python train.py --num_hidden_layers=12 --n_experts=128 --d_expert=32 --d_shared_expert=64 --moe_layers=[0, 1, 2, 3, 4, 5, 6, 7, 8, 9, 10, 11] --routed_scale=1.0 --balance_loss=0.0198 --balance_bias=false --beta1=0.95
Below are experts of layer 5 (counted from 0) of a mixture-of-experts language model. Rows are named router (the router's row for the expert), gate (a neuron's input weights, with its number), up (a neuron's input weights, with its number) and show model dimensions 0-255. Each number is 128 + 24 x the weight over its row's rms, rounded and kept within 0 to 255. Numbers have three digits each.
After each expert's rows: a language model's description of what the expert responds to. This comes from a sample of Wikipedia text that the model never trained on.

# expert 8
router:105102159156127160120124146154095133125134109139114136165124115131147137138094132126116120077156083092111145115147159088078108139153156151150124146129104136125162126126138145133090117137154114116117135130155120138124153111152151148125137074105056092122079121084144141141185113163110120135123111149115159141089125130203153143107135162128099164135160133126148129132157129156129144131099113123113132158137120149101109113126148117150133099109130171127109173156098176114102111155095117146143120129139165159098122105124074115117102130119128126119151141119087077130123127125126132134110144166158127134140094180104081108082119119120090098170074110120095093132118099104110102121159202130115125146152126111124151104122088177159088102151122138131143123136135114112150130140129137
gate0:157091123096148120094123118123136122117185119121138102139145129125153129131130107165136121119122109137112125146160155114108127124118141126129112156116151116114130135146132142151104134148092105108118148118100177142129161109182106091090187097144145132103121156097129136151135114147143159129138099115111101148123144107111205133109116143116159151162150120150104150141146175107157142162084126089132113177111131178164084159114122153142145152119123126099096166205096176117148159131115158111102127105107115136084106173124111090118110126117091103153122167143124087121100112145112142141134156153163079153112150173104117117093126106109073117067110102121170148110132139105149106139102137130153127153122165127136139130160130153115133173121131150149156107160113132132135111111107114
up0:085121137146132186148131136112080145126110155135149088154089150113124134176115116077121149091101137103157161129117133135113106141125169155102122108149138150156144119113156138103140106110180138130139139099162104126132113135117161119147129110106111090097119160136136113113164136139132079145148108153131186096107106176174112177069146130139112156136156116140158121123138108128164165136166079126080127113126127151178137130122144136138166135096118129146132156125148185156097088142114122160144132136128149159148124119122147139132159134119162122141167123123102109122102105095125113147142123134113132103149130115151086145121127135167159148118121118132157100137147103119098100128144142141079153151101147177133163126126090172128108098138133119073143140121141081135198143151113158
Description: Word pieces inside non-English personal and place names, often Slavic, Turkish, Thai or African, e.g. Tofa-ş, Adul-k-ittiporn, Abd-el-malek.

# expert 16
router:147118132143089092136135147148109112100163104145145140155145100106118138138090140155122078087093127123154148102167125143132121134176151168181143098143120079160182115176123123123129127097140135130135120171097151148108127103122135106104079108136107166101090157110156140148137138131115118160164138182136173131104166187134115137199137139131116161096111133153128162145122115119079150130159110119133126135131136136115139162157134141152120130101096140166113087118142106139131151153099134125132104160138121130142082135132146166144126128137181153150162114104100127159100125126143149136106117131161173120139139132138142113157129110131135113091149143087102121147113098114124110127134123136092149106118091139110120115146099137163169106098104130188137131163146106079157141138140187
gate0:119119140091139145108174102122144079106126105109162131126107135121117111145136120143091150098104108154065112118112147116143157145113136129150145116143138127127147152197147103125146127103179107157130136137138112160139152161151108127136102160101138131114141135119124086124132146097097109127140162075134136159126096136186079155123094168124149110132123106150105144120100130162137099103155155138105155123075139107119089157140111096152122101109105104127139137129127118150129147157115099117117167131157082132159126145132133139144151158151148112096149152121122072100117109081106135135149113129144106150159100115152143170093133102127135103082158149143168130161153140090158131128136091114130159191091099083150138144141111114110123116052082144137124125151142142103164132151100131
up0:129155096163153114143104142127141134138096168125100106087141096106113123115134109103103107145120134121150118128154090090152134108139139129144104147095140141138139128115152135127101115090127165157110149146125113105104081084123140176133140146182098131118109131123128147162165125128142108115166069147124080093144138157114160175106163090134112111099152141114156142145117134110126071137176129154178108121127108107094118163118128162098137118118157114140098135150097176157098123122138161139132096121055153139142074135139136157144084102152107106159104121193136168140152106109129123119132121128136133096131139090143131150135149128129101136160100124113099132084106136148096132150129185115178165118155154136154133087123112136144123118153166134154111146124113148134102117125181141
Description: Word-piece fragments inside names and rare or foreign words, such as ic, ous, oll, it, plus CJK byte pieces and adjectives like cultural, wild.

# expert 34
router:129151058114156159138103053130152128097105123132110117155159120107158126086163129112108080133091111131115150162134115100147123114124081135112205084104164082147099127138135124134105097141133097119142121122118108161142121113133132133114085162141125140131148146156147167117119129174111138083103096175172131126140157149126130142116111121118143144101147144117158113085134144132117106161125167144133128121140113137126157105105139132161137161173158138159106081163150165131176136100133128114130126152104119105080110114116154133145108121093141187094137131165174132137127124161110164122178117140122147138126158147158121142116100140112117113112116104081160162146098136129140133098092121081166133125131117108090117111113124119124145158182143122129161151101125140146144121111106144
gate0:133135093135130099139142094152105171131128140128150131130123107101127165094152128139147134112098117156113166150130103107128169142146120130144117167103086110158152066098098154128125114129081104128141130150141108138133128181102120097103155117126145137083156128114141089107123138103115108097108174134113087123100139143133140144134138111128137175119124129140146115095134152091083161100105106108080118179096138104108142107145122154173134113085158130103113138136184135146149132110073124148113151143154130090107159126128152146131129097102116087126150108122097130155158092110137113129155111153146106089095122121095183132151127161150081148127123104150196117120102162110131081144146167121120139171107156090162124092164106168139158121118143140146163137125093124128140132117098146
up0:099118184121161141120149167092146150135122124134108131132138171142151096148112127058107145126121123078123130115141152164116111141144153148117151102168150143130083156133142100134166136086138143107080129098169107120123140107150109125156136168101107104173143114116126156129131100129121150150147138125098142150155092115160157137146131148122072085148130120111104130163145099163162132117123138110135125078171103167171135113103095109079123110180071124154116146099089113121082084120116129136125133110128106124167123141150113135109144164145127130109126159154124107102119150116131136122122127099096131156147129120171090103104131105107139113117141141120077095144128094116103165098150057160153114139159129140116168150128169111118130162100131149135083126159134137113124127135156127
Description: Nationality, ethnic and religious adjectives before nouns, such as American, French, German, Catholic, Christian, and suffixes like -ian, -ocratic.

# expert 1
router:112167146168109144125132144185140138141140121093141126140125127144160120165130140112093156119181098169134145108159159175117154128123167124121184178129119127129150094161117126162162147165111121124093085135135137108152149159123096109154137102082141067155136151099147098109119146131130112129099171130095090082156122111122122143146120127121154161120097151130139147153138115107090156107106158145146123178101117165119168105146131081159121122167113084123166178127095123147147107117105110124130170138122125098110111104112111147119108093188113094102124120179095074117115118068112121143149129152120104104133098104107138138131177119152128114148164115116121097155110135100151150119115143130110129125126127093122119140136128120128109123124167102102120132120141103145173142134137156
gate4:096157117121119172142198139143103154147120149115134162086077145090137122106090131150163151116093098135145122165120148088140093104156132140119112131147100145096108153148128170101133139135132100130130161128180107122119129119136143145189140125125099136121113134117105132123120132115146105132091170111094130169150085129135131102106080145144134168117103116145159106116111108155108148137092119133170151196120165101123144138149142155122142110088112104094171105109136085128121111106128130125112092119143113137137141132083075141099150079124125094144151128112147128121113129097135148162088140138103105152135103147129148163129144137166132178145148144092114138162135157150129142140203114151148124107121118126115088144079103085099151126122142101070115138136107102109130130138146130
up4:111092131120135112113053101111118074108130111168127114125197154166103155086139117120115135129149145126168127129135121149108137133097132148091106112164199126125137123152159121108138088102172153117120105107118143144098114125154086117127107182139146121115136164126122144138170108101131159121165099135125147120096130170105152080147130112081124078116139123142112154126109137090152129104189161123110138112181107122122078112103104131140124066123151147184116151158102165138095095124143115116126139129122122115145129130141162116132083137118087155109097118126102140163124154152118092136140097088148136136158157131133100147116120137131155097119129126163167141108119137123128112101104133068128124136152141121127140101146141138132083122109124160157118118148159111144137120134125084
Description: First capitalized piece of a foreign or unfamiliar proper name, often places and people, such as Tr(am), Mar, El, Kur(akhsky).

# expert 39
router:156139116124109122151085173131146141141109136110160107137105129094151115135100166129159128142111160125156156132126095134131152160135180129161145123138148121159157144103128117119104098179158117141113117104152139120134105083105150099139128154163135124131134110116143085162141139129141165143065114084135167130120138125138108163113093095130138173095136135141125113134148130115117171144117147139159135115113098141093140134152123106170105085114151121128060137155124077162140122102129104168130118137127145122106102164181103169122126175127096146188151147174092105151123089119132127125134137171104124111149132099144136158103118138115131105121102108150099121111098083119171150140123147163153121161105120080098139093144148128146103109111119146124122106161147138134118096089094191
gate0:126127108114161086126089115089154186130149128133144105132132131121113126111119146127160153114140135159117122117113084096143120136143137100150133096105061111175139132124136150110150116137136099136159146144160082183119126110124155151193140127172104120131117119107128132124130129102121108127142135131134163125115179137086096147148162128139095138172095144152154137124118112158146148162109134131162096127150148111148092171112105065111111126150119120118102148120115073091098134113136134138127118139159137153134123151143078146108112135175147182144074144122141125094092166114123125162090126099122140118129140110142143115155084107121179120147122159175109079095154127116119149106149142122096173140163110144125155136131145177079129124129127164130164139144136119114141103160086106
up0:125065121124129135137159086101096119106160104131132108107128118101119125135138117138114146124135124144142114125120119138194145155138105154123120166158178105096121125084132085160108180118140162125107146119113152123104075120155132097074114135147123154156114126126151125139155107129101143117103121149150135118170127142115076082095151133113161132149119096158129191108128140118123107119140167115099135169117093142132107126143133132109130148116137129136136133133135133174131152116126139125111118147132124143126121101115187119138148138113097126156115136110094110108090078119134141134179135159165148151103096109113146097121112119095154160152130092096138124108098171116133109130033133081141097097081161124100092131125104108134101131143104055126135140158120143162131113103154103
Description: Middle and end pieces of long words, especially chemical names and transliterated names, such as phenytoin, pyruvate, goethite.

# expert 19
router:056131118136122091147119118139159126133113119139095116135140127116104138091089156167136158110108159125113091144145083123157124137129142116115164098135154092173127117138154133154119149124162138142117151115117150109125122082132134147193093114146066105070065162092137112125110165134116109108127082158114124130143151148103115170171161147101120126117106146130142135148113148140109110110145107089188157115114122142110122157095137083143125097157120139162100135109119131129133180187120141145121170129127116097154089134125132139152130131117148153133168088140123118102153152124110128124157141135092128154131078143129139105101133110120081121102123118109106140131137099150117144149130113137137120122168097119166076128128125121159142158124148131153157150104179092119175134168127163
gate4:126153118106167111140145125158125094141164139075124116102129174149124097123155109119117180154123125194106138143085142106144129091118102101147127122164100168120106120144143126163138126119148139111149126129146156094158109110161114125116115113141140152134158149149114137118154129110192166104165096135172100154064076099121161126143102140111159123120154094130165116086077120117159143162134154143119153145117124109158100088162134088176156135119123135126140125122162117126137121130125115158104168119128142139157113154136091132148098104120146112107066132152124105106155113142134150136145158148141144154116106153128147145119125157135120141156096121139155166140128164126168126105132147100124127147117129145118115140092126146115096184106169134092112103179125133140124070147167088
up4:127117164132142107100147141139132096117167123099113100120159139117124121114167128121105152119106140197114125169127134085136137116107080065133128089154089171152121134105145131146136138122157101115109152113140121132151083116143136094155122102150160173100130145153157152145167144132184131135149076167171078137089138127102164090129131124105144119134110121120147136090099126137142135158171162119120110134127137087107109063131124086124161154117150157113129094105137098154137152150132124164143178122140137120166135144119124133149070128111178154129108121143116112101152099139120146137155123144129169112124091130104174141125114156120086145140084096096175152114144157141136132107133157128097146141083134145150130097133151163139130148086135153142156120131147128144096108148139104
Description: Pieces inside multiword proper names and demonyms, such as United, New York, City, Syrian, Football, Working Title, Philadelphia.

# expert 25
router:148140171147105135118140153117127125123098150121124118156148101123167133144056132137125133169132133123110151073153172145107166124137137069066158135138120127121135166186077120133127116123096140151108134119125096132187102141173134145137132074133152104139127113120099138123144148172107132138092169160102173138149156106139112135144095152114074173154155139167101153101121090120145177124104108162093123124129127141146144136135161107100147113124169119154153138080138116142106114123097102079146124119147135108116153136134142123107072113134134107144131109115104127151122107134148122143160132115126159107157114137104116116177149146155164159145130151173139108155117153161125107088094165126125104093123148130118126159160100136152110126156156115107137104115121073124115129109113127
gate0:125143106099138150150131110125116115135099131134106139131154092106114152110130103104165112110040138125090135145126137118162159123121122128134129128157150133117113147141134141097153100122152067104119174127103167108134125113092110119138112128130155132110128147112162145124186148122154127143120150080149135112109117145185158181097144117138172121114139147118194131120119096110180096152123097136143096125131092100131130137085097148141128175123142139071117146152132109172096137122136112126116106134144109099145108165129136068147125128079105143124133111100115133133154111127130100166157104096105090073116172113103166122090097165131164121144116103174142171131134138128128167082104114123145166151142125140142131113152174149131102165120123117110155125150129120146116129092155138
up0:141111127117124088107122117158073140131172134113142117123145168136129143132125124079119141094171167135154138131147116156126042136110137126154114122167134081134140115110122153125158188132133138122146122152117143156114077142148140115138099161123089125143103130110101073162151141076199118126152119119114087097080147135076132129143122154085103110130110154137117147145104136158115153105155163144135118098127180117122094102120155101088140123161109129161123149130101133157116152113122136125132147110110132136119127127121148098150136138145103179084149110148101086086127154105116122125116148076137127140150137137119108142131116107132135129154107131084137116095136171153151075164144123119113129138111177155133151124159090075129136101132122130115106147127164163094123127136157101
Description: Lone capital letters starting a name, often Slavic or Welsh, in tables and lists, such as L(SU), W(ollter), L(ubań).

# expert 52
router:080089131134163143118161160135104169121118160149173117152108124109140106124132158119169121088108123134132154104147132123141147127134120148090103162165138167150093138096135147105144155116152110130104128121122104079116150093133114135166131094133130144111125104137100161160134096128129111129157107174104135109093079131146143167129143095110141116121122104109177171126117122127150113129100136091140100080143125100131145162116169145108109143138146112112119144063134142146097138124160166148147147124173130150138104105139131113113157130129114124095147129122117156138167127118106083144109138134086088112074148122105131102159111136123143145106093121085147152154160078140123121185183091161104093161104135136171162085100139129142140123122125077117110151141127103169119166120125143
gate0:091151138114121142125144089139170146124129078126144104143145102091122118108119132120125156134183133133173144146128097112137109122153122124151131119102128116152141075144123121155105151113117123104110123114126165116095116116130146110094110107126146094107122134090125103081092192125118137120099117122099129161157156152148142185127161097121122141119109122110072093138144159122118159117130080095147132091127145128128106066114145134152092117128167092073089117144105139117155114137113173084108140127106129099096127113128118143140134149146158130119141153163133132120143098150122049115152150118135110130111108109208143120113100142136122120121109124088166177112127101134141131121110139072137133147137115101125101136102103126115135098092129108148214123126085146101120131148112122
up0:117145128162106095115116116151133141093140134178108107121121109140062147099115154160129102136128127114109127132102105141153155130153118071165124130155105074108120138143145151098083086152176132134124106096154120155108146131115107140137113118164105110123117125110120120124128097168141187113125156144180082150129140079149139100147080117139148153122123129149112146133124146108163073117122120137119157148092101117086131180184110155171153129135125173127166121118115137121108112161119098104142096144097153159127159165120119159101089123120086103086131137138151101140133125160120127102171121105147152114111117138131138130087148136111147105171123087176124096145139139103122115121120147132131125119148096169115129104140109132135115153115129087162092110106149104094123084161129086
Description: Score digits after hyphens in match results like 1-1 and 0-1, plus line breaks, pipes, dashes and country codes in lists.

# expert 44
router:136103107110147158124097137132145183147088153111152148147104124109122120171132057076096105121088086106126142170150064102120168153172169152150138153109093126104182115108139136130109133124108111119167152139099091143151190136124170130112137115117146122165105114135195104105118115120105146133133148108107142129151095112123128153093151144171164105144133175073106120134110123117111103164124127132148137152150118126132130143133167125106135135119114097140096099162128115138125103098120098143148119109094157156122145145110108102172162140147134109107149132144115147135147139086093117148140112147078135108123120113113125164113123150146124100109125162116138141134105127127143153155166087160117142101118088123123079141131118108142136135162116092117123112108130108170128154090138175
gate0:185155126091075124126127136149156140159117097135127102123098155102104088146146116139169155145104136103124147114109104081107137156136150127154135100083088174086145123122141138171128110150102126110154126113152155124145141119135154082097140138126155104121132166167173130145151122149152144123121147149100123087121179093133100129121126149149173154124121148121070168144123181118125168115113124119078127087130123113098155094173149093171144145147121146127104125146106101133125129134129124070137149126107143095110137129114108123157127111193099109137120114149138106156163143124153115099132120124119158106126121102137119108184166143161128088119116111139087115084120133147129139101090138103107090119151082129112140116107146121138149118121148093163105098116106146123141093085156118
up0:161150141120087168091156133122150137157102131139116089087062156092143089150154141120162115144122117111134134113095102124128156129144151150123120124082104160126146112102106156143142098138102074137165103131123117120121098126107146150078128174107121055094111171193143100156153122114157120133108139146103111095105100104132108142139139133142141141168132110113108167129089142120113146098141146120097124084099118121124155123153143160158107156115119137106117116132161132164165108086137165110135151136099113135119103145093148105114164115167139097120118145179156139143138125110159155107135129106123164113142133078128128102166119126168105141127160091130109143120100122153166097140119124096138099132106107110155102095104154117126133145141089086121147178107146125099126092155141146
Description: Latin word pieces in species and genus names and taxobox fields, e.g. -idae, -ensis, australis, Genus, Animalia.

# expert 55
router:095111117115109190118161110102127175107113131178118137117153134138135170106090134109131151111102101095094130117181144135120153107111110138136108153141159134098088075143112111112158110115124101159113134133117084109091129128127140137136123121141095130166149132067144134101146121107156120146102080102125071152142119113159112150118147129155122081135107137126141142092103123131149110130123118151100170106116135163141168170141158142149097129106146155116159160145136115165105159119123139148127114141134131111157131103105116109098158160119125181169151191114095133092104169117141118152128116167107157116152135136126159135092120121152133130140132109083113126174099131158141120153101113095114115089088139080122143093126155097133099168127116102099119124094131156158125164116095167
gate0:103149090111153137139115114133131112148035099141168133091133115124120138103155139130155102119126122178129120128109134097107118126094119149144115107166145111129108093142167106145113117123160153122173159140107137143138139072140140145133106152097162115121141136132118123141124115107129148091158145121115104128172127120099092139104138152125140087150101149152112153145091141121120137121156101147098101150161111131167121163082133124133118121137126152093113135159119150106139124086127190099141177126126128101127136138171106115146136119127127170103079144120128150148132135087118161118112107081128159144136157118142169199139139134118141088109117145134125146095125187115106139157139149167089122166173107091118114149109156084109117175115162115144139094153104121156186129111111125
up0:102124126146109101157126124108112115120181120133114138140117111120119080154109137115104130148126130096153077127149101158112120158135111129097150119156148098143155105116157103156114136151089122105111086132149135146142114133157077143149132131155087105125109136146118103152127157124105156156143100134090096131076120179124167164134087119114120166087115124147110104147158132082193126110125108146147173152121116131111112140163108085105153130119143121166176135073109130152123114107113119134125113141073167151144100130090162186127094122157103084146144113141122115128139107153102111134180133148129129143105090165123099098132080108110133114157125173134112105140162100114167125099121113112169126095155138122143167099140083131118121116136096106161128142123149105109155114125148093
Description: Numeric values and entries inside data tables of sports results and elections, such as 21, 3, 68, a country name.

# expert 27
router:076094133149147148094147147108127148095141116139108182168142124116178152091096152137145127096113127130090174152155129094137136130153118144086127132137153132145132163126152084135131165110158097150101151120124101101106192130115138152152094095117088143132094092101153144105104104153119127119081101121153132134104104142135135128158165111101166147110125094099159142093124136123141106139119110079141099143117117141127092121135165131140093143116132131114129158150133143167113134176141089111148136129172117121146130147102131111118154147094083139117150120124121133111120142168069086162128095185091106152169129136139095095081122136116129114107148109124135107190099129103126152121150117095134163090127142130114153142130094137163111146112126130118124143094114082124112153101105166
gate0:161145122071125113157109077121152130174142091129189140057122110117088121128125147146141129096142099132116098143137149127121148117095090128100114131132120122133138101132117093180094152153139140137128151107132174174120151147135092099107125145107192125187140116129117107137102105076154166092121136090141110125122132143117132113136099110102156111123121153095099116115143208124130141099135131109123127187155093126122109078123120176161125129136109086121133173126097108106155104136135098149120164150110094121127119105150143146100110137127107140139120104093124122093099132141085147113166110120137103162120142129130138119125149121125147102129131104138105143098126174067104134129140140139136150126158114123116116133090163130129114170086139112121120116154064139130148114141121094
up0:101132128147136163120089171123133065121126154138106134160124153171093115119110111119135102181152159094163157125134084166124107116110131140148133130095159077128119145125117139132110126108130143129127121125112133105135146119171129141116156138128088166094123137147138108127123134124120102183139170127129114118128084175127116101108124152128133173133144082120147134149125099115135109125138122134103165106139084133129119181092115093104143120133127171093141091153121155124117171129126165139131122110137082157102119148058115082116137117133143092170156147094129118164108122132182162139120129117118126136119130138125090135072106116145103120113146139132159100101101135137119102168074108067150095146121140177112135164143093116134129125153115082093111127149131116085112157157152155
Description: Country, state and city names and nationality adjectives like States, China, British, Texas, often in tables or after "the".

# expert 4
router:125139109107130147147155126126176142198105133097115107078106162141092097151135172103136125164146116117121064098140120153110106137104123125120097106141165128101115078114140127148116136167105152153102142120114127118117126131141145140144115128115120089151124160120094104139154099098118137080164076137122107104094113124120093127095129119109141109136104104139083149168096103133147112118138091102124168139084132112163121130132126118099114092137103134129140110097123136124096130124157141100101111118152111119173137146091134144119159115144150135164087121126132115132123171120117115122145135101090102157165061129083122153178108136128139111147135174095097140109122144105136139131127093169161122127190099119151124091082159103126134095115129157166096183113152115150131100138107108
gate0:150129106153167129147140155117152150176119143128134094144126147118104161164142121140115137125180149075120155149129127165135174150097126146124099155138111095113131168119110133135124147121133111109096114125136126097121143167190132116137143186157112173115164100114126144113126178119143137085178144106107112147121123093151111148107167147118148114125163123138109118134129101113145133129148115085111169166116174123127111130174120121105140106087148108117134150105122165144139126140140110126117117139172152103152109153097101120140146178153156080150093149144122167110113161132092164122167125113126168100130077147133150124107080132121117094122098165109119113122128112110118111100140114127121112132138155103184139111108119109140164145102074099147143146174094092157089114170112104
up0:153124100137151136130127178139117135151139109104100104110102146122101146147184151075117107135111144090133127139151145137145155143059074102097090136139127116083128143116119124113107137146113130058085130130127145112099098142132136081122158158160101151109157137155112130125137158104135160097138115124101078136128146110119147146127143118155138102135148135165113149169129086158126102166127137112091094177124163100118106141155120131089120149107149115137085111112149146141133118120132106107134090114140116110148117155126097114149138156144138113166124085124093173103136163134119149098148110091126146101156101157103145149139076121114146093104097139090148105096129126073145144129133102121141104121160107133122147072126135096140165122124076110144160149153100107122089138147085107
Description: Main verbs, auxiliaries and infinitive "to" right after a subject in biographical narration, such as went, took, began, was, could.

# expert 10
router:116116095073187185128173134146124117134127149144129139157118130125114120145105135149105122091144130124152132130116120114105142132140169159119145133129093129116114097103171159100104081154151110106092103188121129093109130143114082137156164140099104149126161083131061157126133133159144175165124147091113111115152094083164152076129096109147136132151156115122131083120132125107153111129144131148101105129149142117157124133128151146085143165127157136084128122159117162116126092144100126152142129090131124158094128106111096143128122171116109078121130110118151141180144136135128091128122152082167118117135157145134146117093108149148133114099095103179180095142140120083131124134152092132122111129151125126118160159080128140113134108139114124097129122160090107092112119125098137
gate0:140125116095138095141107084103159137088120137114163149106127140114135137147155157119094182142116100160113109135105112098122150113115095102121137163132123109118117191103151114096120139153157162180127078146108109150104090147134103147110156085124145129132137116082132112151150166137124134159127135089126100108121111141153107118115098121118110154139128096128094098120127141126152129082161076125140157132131093105118101110146130103171149105153137123120166146133095098102135108131106148106121142136104143109123143143206146134139095156198106155170142181113121130123129121107143132122151131101127148101144143129095121131132161149140177139125105127169098090121140122158147126145119127132141130179151097185142133131096185165101126136129131196150125134096159158136138121116148104
up0:148132136138149116136102146126138164131120144151121100168166124146124131132096117146092172149073140123170126133135139101117129134131159112106153114114127100111153115128149154131145140126136097131116082197144114152132174141118160165160129110131122162135132119071143146121112132173073109189173059113133168096092120132112122105099123152120095071142119117145143099126137134111118151150117111146120120138133165131146137131102154130082107120137170158084101099143134096068124115087123107152128070137105084150133121097146064099131118117125145132133146126081107146148123135084134114146100142126124126138146170109113136152123077159133155115143134150151126103156117125127116123116141137155136115123138124084150145151164159140126109137167169089109118107121174138115130158156100141
Description: Tokens closing a phrase or list item: closing parentheses and quotes, plural noun endings, table pipes before line breaks, e.g. films), tests, events.

# expert 49
router:121148082095158130144112130099197131156084123112107130152111119118159119122118179151131138142130115116134128145129089123111118103090121085137163113102092126090120155133141065141084134132099123124095135132108177138172172108128128138110141127137164157121102117133147119137107164128137135088131086140104169132123139143139161152091125140114136134138136150125118084126161169145123117163130138127155106141076114139126137187087134108132139109166121151088098089137095151132154110155100137156122160084098128124079192157115136126129133114118110173152112132100112136129142083147158140151103118149090144153122088153135152133096138126136094115123121124123127122079152153124114136175081132158135124112170126130139123159134151137140092151153163148164109118065114131171118144128127150
gate4:133160132140110098136126145126142121139117129111132109136142165119137108126125169149148122145140150139137195113176122131134122129124123074135134166075127160113109111142126112144177152161095123058159087117131113083094126131109101102117118117158159097142134125090089129145108131119118130109124153118146111082147116119133156101098150086126139131116083160164109124104161125110107148137142170127149070154128149137099164151136188102141126158172173124125151125158121106106171121120115129105124149115078125089130110092140124160156111191120137119117068125114071150188114102113133107154138151120111166178090165122114112117130084138120140124108119137103156128114133167165142170128131174139157114126112110116101116107119092134117109124101105144156118134136129133124120116132113124
up4:136120157116150132083107119159117126149136154136154113129112104134154129141185133096089112123106126106119109161113134146119128121142159149132108112157109101120149157098148133130128132127172120152123125142140114147120091133157152089127147131147081165122135158146141174139153100177133120123138139119113134145136117159129094130147102156134123125107174101146142123109107069122167134181125111120119117092155062111122103109124062132111131132140089127128131138097106172104130135159146153101148122123177165150104166140139111125158091079152072167124130083118146140099122145164108113135123113108140093113117123131146117153161135121154149122095137145096149142157106077104147101079116159112108122140089143100100139128126099124109126109164108107071119092160171103073105133091154101
Description: Final pieces of personal surnames, often German, Slavic or Scandinavian, such as -berg, -mann, -son, -ev, -ić.

# expert 14
router:123127121132130133102143146134154126123144119122141118133103149121122148112106140124122148138128163162127124141135110075135135153125137126157099171140160095130104110119146141158149132199142114117144107150139115120128110081172111074169109127114097164127110109127156154152132115117147173122115140121103124094123166176168109144137130132159162154107102160126129159105148142073112081113164102115141103150132127120130149109137142149099094138195141150090123116158128148126083129125135107155124107088132130131098127090115081164083115129128130080139135087155103131126133133105093138115159157134097097115119142165143142106083098179135131150155129092134144114161114188165078151153135077097115086139102092124142110071089107127092122131117126118119135121135131121168104102124168141
gate0:114154102127105119135144120125152143104120121150124123080148103143144153131094116149084128098123154121115131159127115072109111095129151148112097190143138115161137130166149105094119132150136089157134147125126107129099105103137092149120102103126137165102125102067136145131121127140159155122088152062175146143143130169146183127124093124129161158123125150140150136089131147124115130124162110109100108112108130169130129104182130154152101119127136170104147122109148149149144129125144123092116100155115155102134181127189102137149140151082168116152147145154128118144123094114153134120138106082089139146111190129127148141114139117074122092147119131134093180155139142150124172127147137086129135150161122129104182154123089102098135151152118139138119120136121136084171112112117099
up0:136143124134103093185132126103122088134131130153126095106137125092141150090124116154132148129146126084119142168120125121112136124103117121094131157133140122124142124132099114140094132086109148104186105126139104126106159148111138139110105099138184134151136077105116153123142130146157189152157104140131150134138147104157136172187117123043143112103143141136141110123131103093153157160063118107139168117123123160109123126149166125135162135143133153136134122136165130131118096149126114174110163164162124075110127158086148120107183119113138138093143156148144115091100112130123139120156109153148103131153129135148138121131130159161062137166153176119088158153141113129148151104100149113170132164129123139172141157131169163093113165125122123122134120106120125153107108105148137
Description: Verbs and participles after was, which, to, especially called, known, named, based, located, found, e.g. a hill called, named after.

# expert 58
router:085109152164155178132130184125097174136163178160099161142127137087153145143117137102128156109162104173102146156126142100142163140120116138094116144112149163140155143143136132141134116127132136157101159112113069107113139141114130107131138102098140097133107119093152152114099069123110134163138124126090120139137108137112123149154124114095138132124130120134132124132165103113157113123079126076128131167133156139131103121109151143096107140163121108094116146097102144125128123161120097127158123100167150150091109128079106160095129130137097109112127091101111144123118141112085161134108107129126121141115159120148157091093104116121132110080094098203116099144085109157101102148178116130068112109132133133115147089137105171136163108094119129146139139106135141147141169138092150
gate0:155132138088148146149113107155119130108148086109133112127171195130141128090168112137109151139096131149084149092082202108099108134087137136123129119121142117131129149147174136121098119114126092120158140134134126171136143143095079093145146164106143127123141115151067160173124103126123139129146118100145138128143154158102101095161106124180121104094129143162136092159110120098149087126163121146138137140129182139176114143170111137137157087159105079138154111158107109141142110149116146138112166129119139104121158096100122113126155137117115120131131111105115122095134114096139082107169122094141160113118114168121121132106123107137130133113105147138167106161144135104113116083112141141106157121138143065081123144111107099148137111100150130125114113111067169125140124115139119
up0:121113131172150131114143099124137123153136134170138135162130087167139146122106177123139153133137143096123136144149082152103096132150160138092140108137167126127131131113081119125129147113100168107125044111108131131111120090139176153128076100137117162139103141078199153129119122147115150132118108166091096152107098109134128184080154156114117133113151150070145153124147139112142163137102152124162151145111083111130099133081144116133119167115119131170117084138134132126125120135137114121121125168135171140153128124137141134083100124148104145141124150132127122161123119141122146105072104164126125140179158135119116112103162152105126097135160126091079089101129113102137082141121196118132133096105115133122140164133136126140139144141105098129118109141157105155116120155119152
Description: Pipes, dashes and line breaks opening new table rows or list items after line breaks, plus semicolons and degree signs in number runs.

# expert 50
router:127126094103134114122110137139174083114131140105132110094104143108124124146130173129125113117115132122151140138116098090089161134111091143172117144112155160085106115137111110130116123161143179137132132139114113148131083098108091131123135123155060089112117190148142125128158168122140103173113106147120099119123123116102144144144123138138158120110142115133117134111093146163118116141111099163158119153085136153100121104129216108154138148083117096165121091112151080159150167112117115168125125101066114147144092174096181117138143132107110132145100102150142132106126144136089164128168140168131100136155096158168086154162100098144140126103155132132155131161131131130129154129148143157111139105143135104115108107128125124148175099109146121114104125128163130086137123127162123
gate0:135124098128113133128109158137123122094153136158129133145164115111123148131124163145114127118091119138121144147152161087118134147137141146154122170100113151101160140163155089078112103124077122152105163114122111128099120145094101126126149094138157106093135105128142108128132175162080104116081160152148072116112138120151119135073112105140182158106152112131100122123104132140075134110130133144171135143142152110122121120175150145202137119087099141139102146135136129161141118112147095116145121144170126125120133150145128140160138091147086122116106125176138123088108102135131137090146101153091149118143146133089091141123116141086117115090110125130146083119119128134080094170171147164154142110142121143149128112083126168132129112106114160160104142166083084138142164110107139
up0:125153100150104129137125150156129107142115147176131120137127145107128133135121105150088100123130132147155194181127156117142115107138131126164092138115127131153104098098102100084094099146083172116139152136102123170130140118124149104139106139100147114143097130156100140145106076117115126126115108117138174092129173108085161148145117121146156132106129129132111138119173096129097108131071131103166108127122109142101138169142138200157133162117130148143124085162141117148099102100138143128132148134130143082120149147127123125089137124125100117075119113123178157129144143120106113134141114178092112135146169147157116132165095123136191153155120083163145080163143153165103102075167093128133115140142147147136163121097164140121097108158140127105118121105124143126153105113128136
Description: Prepositions and conjunctions that start a cause, time or relation phrase, above all to after due, plus during, when, with, of.